From a checkpoint of a small mixture-of-experts model trained on Wikipedia.
Size: width 192, 8.59M parameters.
Experts: 32 experts in each of 4 layers, 64 SwiGLU neurons an expert, 2 picks a token, a softmax router, a shared expert of 128 neurons.
Below are experts of layer 4 (counted from 0) of a mixture-of-experts language model. Rows are named router (the router's row for the expert), gate (a neuron's input weights, with its number), up (a neuron's input weights, with its number) and show model dimensions 0-191. Each number is 500 + 40 x the weight over its row's rms, rounded and kept within 0 to 999. Numbers have three digits each.
Before each expert's rows: a language model's description of what the expert responds to. This comes from a sample of Wikipedia text that the model never trained on.

# expert 7
Description: The article a, possessive and subject pronouns (his, its, their, he), plus word-ending suffixes like -ful, -ical, -ary.
router:518543543492542550489497459471476557585473454458529510404567499492469501496462525445491468479536498523529494583555536488523516435544522432504478506485494514523526505512522461492426408492458497502466491534533518482467531537539478514544474485470525424541465524484535440507504476537506481444526446495457538467417458475515513540528436570473466584461500527512489488431492534507463544567481461507534649491472462451410486453435472459547487498511448533602529494495534512581521485509566509505526515540471511512512517440508482493481493502466499523505539441461510526407565446520447452585
gate0:423404479511487511571531477413515475503438478530459486569613470468509490528476430503505555547540485444547454470541518428486394470507502551503571484531497454481484477484501435481519474455500460445406550498544540504458493520500481476504551459473544512512476549477469499524483499504568550501441496496590494476543529494551503566522439498541516524452425451544549614505470488526512528484456480539500473471466462497551488481530528513502496562569443502468506476503532485569608512537508509465521407536442480508460518510480481484521505548547514512512555493497513567444471455544516475498
up0:521507476539544534459541466482546531496447503513541541512486400427430510521475483528532421466526539546430434510511532465491484556492437502507551484480425460478460535478508507456565495549528517413523462550507460485496477407519533509462463486545465433435477529503475548532495532529487572514534558516519464484509453477508578486542547551506515519480540468476503494475551479448515495450520518553585481524477494498497449515511410475521511420432465462468442454468453527464450473504463503531453540529497465521459531541480482513421492566518436609595511568433528479538524538496543513527
gate1:472504515508525510539499461508510477457505476475564447475497451492472466467440466480537456507514484505461445545531490405533516452520469465553572428521516463490449503495544512459523549489552512495444485434496526455450559472536456457546449435522471475484593519536519506372447465469552535538533463504490446505521472471523446509517446541472502506590559548482480516534421463534481498489482540537509488529505454450508473515426461467494535555514472506505523452453499434530550456411502487504383565523472501477417483550439464513489532584540539493604524476519450443512521520485472523500
up1:481412524512479533559473554557443461502513539466496476533478500489500469512472595442459450468514440541501549498499566503489529442515550535509473478491491438464489449463503432457526503574514396514505519598503455595481480522522591524469463443527469514533587569540492492460569506611500527474495490528459531496442505531502463503524473495395522482486558597537503433483523503533505596495496482570509481519489463538529505442462588481562487459555521551491505454489530465474516457489482505561484485468518507478529527424501546475549543454499508534479480539517508525519487546463486542512
gate2:511547509533520527435531454475474438524534579495504496508556450526456533540504475396529475398505499445428496459443478483416568499475473408489492454523503518565474485509490538496498554461565484390452480495484535451451504490552486488482445478527539493560455519488502434509497488514463482465476518393451498554508496491430489590547479516588518488518497531457458472500475517558444480522495500489482511471494537489521465566476468503420509499543508511459485444564527521515436468405509504499533455510425456519458519545493512419546466492505481529481495500595500478519498520460600499508
up2:510487537541534554483463534442509490510545458507525487500478495525496577517530452457513490527564510481557514445516539496522590508453486460417505434413542500494481523546511507466494548511468429438432497547481506520493542472479401523547476509435484523477495508522552457493465497474511549485444514509531526471553423484484451514496525560504437463577485535557507464554547543528516446556500532519444521473496407461492580542464514468500509513524507445442466538561562494501481498493572388492421461427515556552526488499507462495460534562491547563560465512544559443548549494548512450498
gate3:479481526448473549431612546523517489506466611512467580472519459487542491488503555493437493452545497468506523497514477516448490496493492569487425426496578532488499490512492442467483504493543513538505477561466567508474583521509486476444493474489519547535452545518548433523559507473415439499483578543556476477493453476498520466569564579437480545430555519504470402474445535514477451508458501508500485489453449523450558559478519538517498488505450397459507545505500522470509489566499572477539475427471516447520455480573461496505483523494545513496526554552479506531509489531438512522
up3:522476522489557576467556591520478484508452501474557530446507514495510542482476442435497486459571535526531470573521574517502460493482498541524507546515449453581472535427543595502461457447532532435497510491522502507590475499510459460453489515434520530569549509529496528521499556481530511505494528494574464527491457450506471483517508477469425459486437493540528466529386437504461457484471514486415524530462548531477513610451526524530508463568536471473490529499522471537490506597495598493481427475470474473550530508504573516468543542459578507451513490506533527526474483554523525505
gate4:498522477500512500437472499505537521528537535462539476482475556553560461489506531440445489413478446478480496524507585535407613560487523504508547518407481452512489498472487502534539492557478480479491480529537505511493514523512488522465464469476542493554484463476433508390474475527494477508505518471490531437519485529509499544541476495589517515513524552491491417508517481546533449537543420495437560487468446436525446467508576458410487485500508454498495518463516442517583508443488519443555585509468543501537573496585505565449490546497540561512424512535518442544518504461575518537
up4:520462463467508510478465518547506487526540505424510514530588540497469508567449530519546465465482580487510479471527463535437562472467524496426526482467430498521506480468530553516549605498516528482473488487544438493485503435436454460529484497481551554530500460426530489484538479521456471529514406431498560503463451463543446468482525528458414531507552556507525587462479438482530481490453485492556522485473477500508491461476571430489470479516470480516446582415527487461589512503485436513561508464507522553571522430524489599479504547435467530461480535450495518506497462516575482462
gate5:517567496486529485459572548473506507541481608511503478471500532460460488544546512501483504465488501458477525562520493466558509546480525433524550451517482494511517522486501453495445528546503505506473465441554462539537414515534528565542546521563505478507511468495464518434521450485457533501576498472475447537492504507387464488430502479426498410457508470476569536491537506478432451489427503443558552508513506516563499470510551564520480581565523441525543471595509543533461474561501472508506491458427481499543542590515492462457394488492427511489462569499453484504538481483561487482
up5:562550432445504528535516508475501494515552538495477497467513509438537426501516459485458513534537495441442514491451542515564505568554485460509584446525564484446500542489439494490509560450532441532538514413608527493541464474504507550547505494511507467455515489480400483496489414469529522540595490459463500532526539552394468497461500485495477478524528462479530553509466470444440504480442446459518557489555552483512538489457554500538468514533521461520510493560493529539524473497513432551444484484493477529486586466493491477443460449516516482509408533523401474401517510485509459482
gate6:417491468527505554484507491549509492468515463457519527553604523524495471453483503445473514549588575436540559469428472400566517480418536468495464467460456551469490466489497499543540557497485595456452486546488525556509484428455518449482458469470514455459516534468489488493569491480509507567505488517504479579515481456484507471505428504482463589457527560511527545577555536555493465459472489487501497477536494407493527547461488461548509545460567580498549485528498488474509468492487422498519507518488488546521483430402480459449517529455472509472496483516479422561536467453498509516
up6:498513450523472503498470469475530502557499491505519562519488434531479523608559408469515483511501521511533404425548516566485515498437550466474467498496558563422479474554488562503448417482505485509543460463526469508528525460463433510487528495515538568488528407516474498573524461482482639517514539478603480547504456559495489510518540456501487539540473589522553440541480481496486448562558461548489475467468505504468506578546455517485521486494551467457509430456439491530432505449523498513472525513533462479481456543537504463490461461529468453531503524537479541572523505509522502441
gate7:505510443452551556506503467566480530500530509495535496468444534476528523527493509512512458614522485534491436540495424445463505537506488563595531510510535440569473496471498522545449495571517563515522518499456486448510536508522443541455562526494534516486521475487475492483465577483538512470515514476505467499503460463430604516457446429531503534496555436426542467496610553481473552531419461489522559549522483416546431485502544547408459545432532478534516560500522498553504483451527522426508482500517518535474514554514585524529518493443580492442531517508524522500519543506515511475
up7:440479577534581428479485498561482526447501501493439444463539458530554501531496515467528531531470585451445517519551435497517557475489567497542482561502479547503567540554514509533504500548445496482462502467464541514438573509547542448499508519495501490525476482544455500449423479494546477450447542489467593525543422451526535451493501544523509502479471501517451418481485559552548445507533501470456511456537513458479452610571530505501497478507523515573520504437430520448519439399545501477493460482499483478472528477477488544444548434462506567475498473495530488405530484532529478478
gate8:557473456492503542502431501566506455494504472511567431500480458495575500551457533516442552506466462539491498442466544489531455434412465524449458545495494510496452498516519501529495467536478502509452533571569513542475543512469454568399557463494510534452510517493496462454460495515505552444566470566460473466479478493519476445528503523482449585479418522482482398478509511588503601536477419481508504446556533539423569489510471497476477520511581485473532485579522525524536468440475529517500497452520467473535518586517557457500444475551439496486474531524537489543513510449465460503
up8:506506545447508487478525505483462618486495453490544541415477484441453422522500434514480473503535548419500559514544495517487600469490457525506459510467511544445509545450505493494440477415492494487543465515468465562549612550498482528476457517533585490526489480570471527518455504514489454471526532493509517412527511532486494439560536492507454486521521563510460472476433458500463522509559449463426550482461520519520469448471433524507468582569578559455479485508439493527464506528546564538529518457450518510527486549539459516527541510461533457493483543510458467455574543509521555450
gate9:563483460474515558465452525509556448534497484418516465506518527573471483463409536456506534450481494546536471499487504542591500494486473502508515519486489477466469503522485475485516554538462443520489554503511521536448513502480434528514534486445501576545494468555533535498420516531533409501519522482560565489484474504598473507565512496575533440547509536511482496497434492491596495448503487546491532469532501467561472490430583511466514552529546469507508529480475441495591492450480415489511508518445497484498496480489453517549597531442507539559407494546539580543466524553555464572
up9:510440572456444548452486460467448553476531420430517557465538527444486431525522428525450543505526480520573497543608526462496499487503556592530524461430464448499537539512493519508497470469538542551605509524481560558479516515492466490519402546474560477502508473512533567539526459465506498489500542566492530459510519550485526443531509540467447542439569528512489492479464545521481520509512573473522495482495532490536471468558506489464445486502544469563504533463505427571483449575488588487536455451517485534502452494467503534547546458580532530480515519444515519460485504513483543438
gate10:452520526497550456534441518470571474507500485560492514488505463496514530452492462505481480480399508485559538424484507553474475495476498535500516450499553509490470518527494591480498471532468502468455432415587521434424486567491498478539603535509549550536458418457482532531395403501477565491516520431458462572554469477545491509548544488495513510490431448490470471519510468500455466576491525550465475495440468464491431532536518559481501472461461499500533538457450490474508530496435519508456512469487548456437574530525430511468505445519438532538446452494543511495565455514533513498
up10:466446516426514539521573422534449512537506456538554583476462502448541493520591460511444509515498591520505574536476454470543475486473594489548531535506574564495480506456538532468451490489527456594454459467514500519492503473479500565515479462449441540587483434528476477500488519455561481473511490488515521459443517504515500484469557479577480529482463456500477484482514528473451500553444461472487445477510463458453463493470426507482423482482535429490483434541585472567557533490480513470494484538479525575512447570567500488481479472450448550490543514460503475486562487477444513565
gate11:448511557485478528484482533526498495523536518496470534480490510515496532538509466489460499501511503478572542503523521474454495531493587569474509492497491562439518594547506596517546495561467466434501579492498550512481566560377491505471501538464520460507475462478448541470466491527542528421480541474464468509553461523553518509515461542524527512402513567548406496492468542593543516568534490491426472505475479483487500503559488515597482526498577511524488542410572499489533506446500551482516548537563501558511483489550523490413576425482486531512564486515511443480471459465503534499
up11:396495509495493512517464426460492534527428522474578546496489448446450517462443475496484498573533527585458396439495542572489422478500542489521524561458495482516492488497458440488464471470539547555549471459483440552621430435517503527482462497507460496535489504506477462566492525504438559571501511529519507518482568482469541438504500514520508472511532419499546540476441469450520450504436533550544480498484459543474452427524516464480535507526466513509468552471486557492484499538542537590463455455481489473533533449433499411539544529486476457521486511494457462462505505554462506466
gate12:530510519560480528506489579480503470469481532425593478518543576497526508566497504436525476406452548506537476483517475514537538513468462513475523424558496502510481528498428481501500540484521453485517571580521475461502510436518478484513536422548503523460577560539508458441540484512559573511548489561566495450513461544568491507488558452458497538543489572448469515539542521508554486491540474593397510488527536589495510531497486511491462437528547498483476560558534492447511507533504439412495541518537500516524516534478580514541490496455555556483463493498547525511527527541575481560
up12:506493483482548484562479504462484478496466505558477491472462502580397483438467488517567551590498508552536486453448546487433519446557461544550534540522547508518445455503490427462553502477558485483446504421458529474559432489497511469459506476468521500478467530444499538532437595541438503520491451481527492546441555493465517537529495491490494485521489447551485540453491501489451436469502557485450465535491464510537487568498465469517531472542522497504580521501429556495526476515504503552568497476503392507448509463427477428418564529525434475507560484526453519511505465602512505453
gate13:501511564359509561490524443467492471485544537441530532503512491503506550465494482489476456471458497471511542571462404470522489577462508557481511603439467552501502517606468543442439529536458532493531480495543468540554493493482452521499450494417494483517580492466534531443447503448515510516534514522508518416549542492488501549543442464457498465461451519535506459442514494466519514484511460453420538503435451430486438576484499536445421574384527526527504529533502520508524499474496552488512530508475546513540511560523514559490545517483522530510460496504469484540518540472512543459
up13:452511479522516504475516523530467577526508479523490509476376537502561502477492601533579471451448506382499509459520414491462468503500516469520463418527525525541460468451503521574518475480474518495446544494438514494510444514545502524536529445536562517555518572497570495502531449476496472531468530471485430531517493536487483516481478451486418494549536532444496541535528471497479536499492464435543528465462473481447501436502538494423505503477560501484505400538536590457534576487424450493547482516573596548515489552521526483546455451434513483495479469545451552501492522499498483491
gate14:494507490492466532497586472527514524532525499504555560448615562501483491529513524436425542459549617519525548475414524442481469498502500492514508462522515541556430515516444509481499524477495503474430509474421501529522486421498490410454557447471495466534558529420545550514516514484500540477485544583439530446498524544518486543546491524499462537496452548514469506490544522477481442495476516411519517490560483511490532498433471555574502479395506518477515519479495438481481564513461485555509510500528506501519498457552536501512565550433553517454523471531482482443500504552394457553
up14:526429467489442478461548474451477452506508571498419480558547547551500529537484523508512545564489484468510479472469554452507422508523478469489471554485572491514507490523531481499583477512473457523489483461497455483451512401511533508491489465541517544540541547499486467523465525532514482503487533458391507492524552569354477484453506568525550471456540405510475444506528461460501575457554471506503458479503526547498514500480459544427477527485502461499548491499500589495432485540502465540507505537515511543453586574495458496501524475494502481418502397554555446447492518459541506543
gate15:547442375528505545474598493468446411472521512453510487475553547486564605517509521511473514483531471455553508517480466511519533554463507536447500460437535481496503492546490486552547501542479498494561491535538513502508483505564519461524463460464496518552539488552531454421531481528499489538431438463510572528477518517503393481479422497483494572532460538446517518534578495540507466533526511545463569481527574515457515480491442512542495466525579468458527467503514555579499524519468450489516478507465528513505529531490590522484491515511479620490466519531470445481470526536582528565
up15:526487514583527457522517537458521573533504447487550517508515482434526503519490490542553499443500468515477467532452450538436449553503503472527411497435484483532506558482491453540448478535494544476527437566512538555539499432575467400483503477530483494469463448484517551493522518463482456465458524509453496426519414549546478460536461471453478519489464483456575581536462495482501503481493517479448559549465532508524443456487434528471483551483457495530443483523565529494529537640495493521458466517534585448543559511487479548529463562477490477411436463490525460507540509470459465461
gate16:509471543575579547497572602555542438517483524471600534458550530466440482525504498518497514426463475487523489494486510488603449447492386415492493534478519521494520489489496468475468532457520523493489472538497551440456563494525475543539512525469542562492517503560512485486546514510547578501585419517486558431511508524484490517548481502483472474481574563485555466509547437479464514501527415541483542455471576526443474496478564510530523547458544531475522470516525476573497492612525501493527484468537519472518535440482463466530442541497454476492514499555517491525577522462469516488
up16:536502494438442491535545481453529493492451524445496470506527437512539569545516527473500526478447551447579543491465491442523442477483450542455557453492525446522466433497447498505593428517467463522454436456511580524486524544564436475473503511542503457477511547437508486472455514488469459529436516547499494500494560500535545517636521473502503579532442428506517454520526548546500456513467519507523482475550455530561540423499419496532525436578522430490481508509448482491495460502518514436525420533490487491487495550491470507508458503488520517475532515397570499470438516558474537539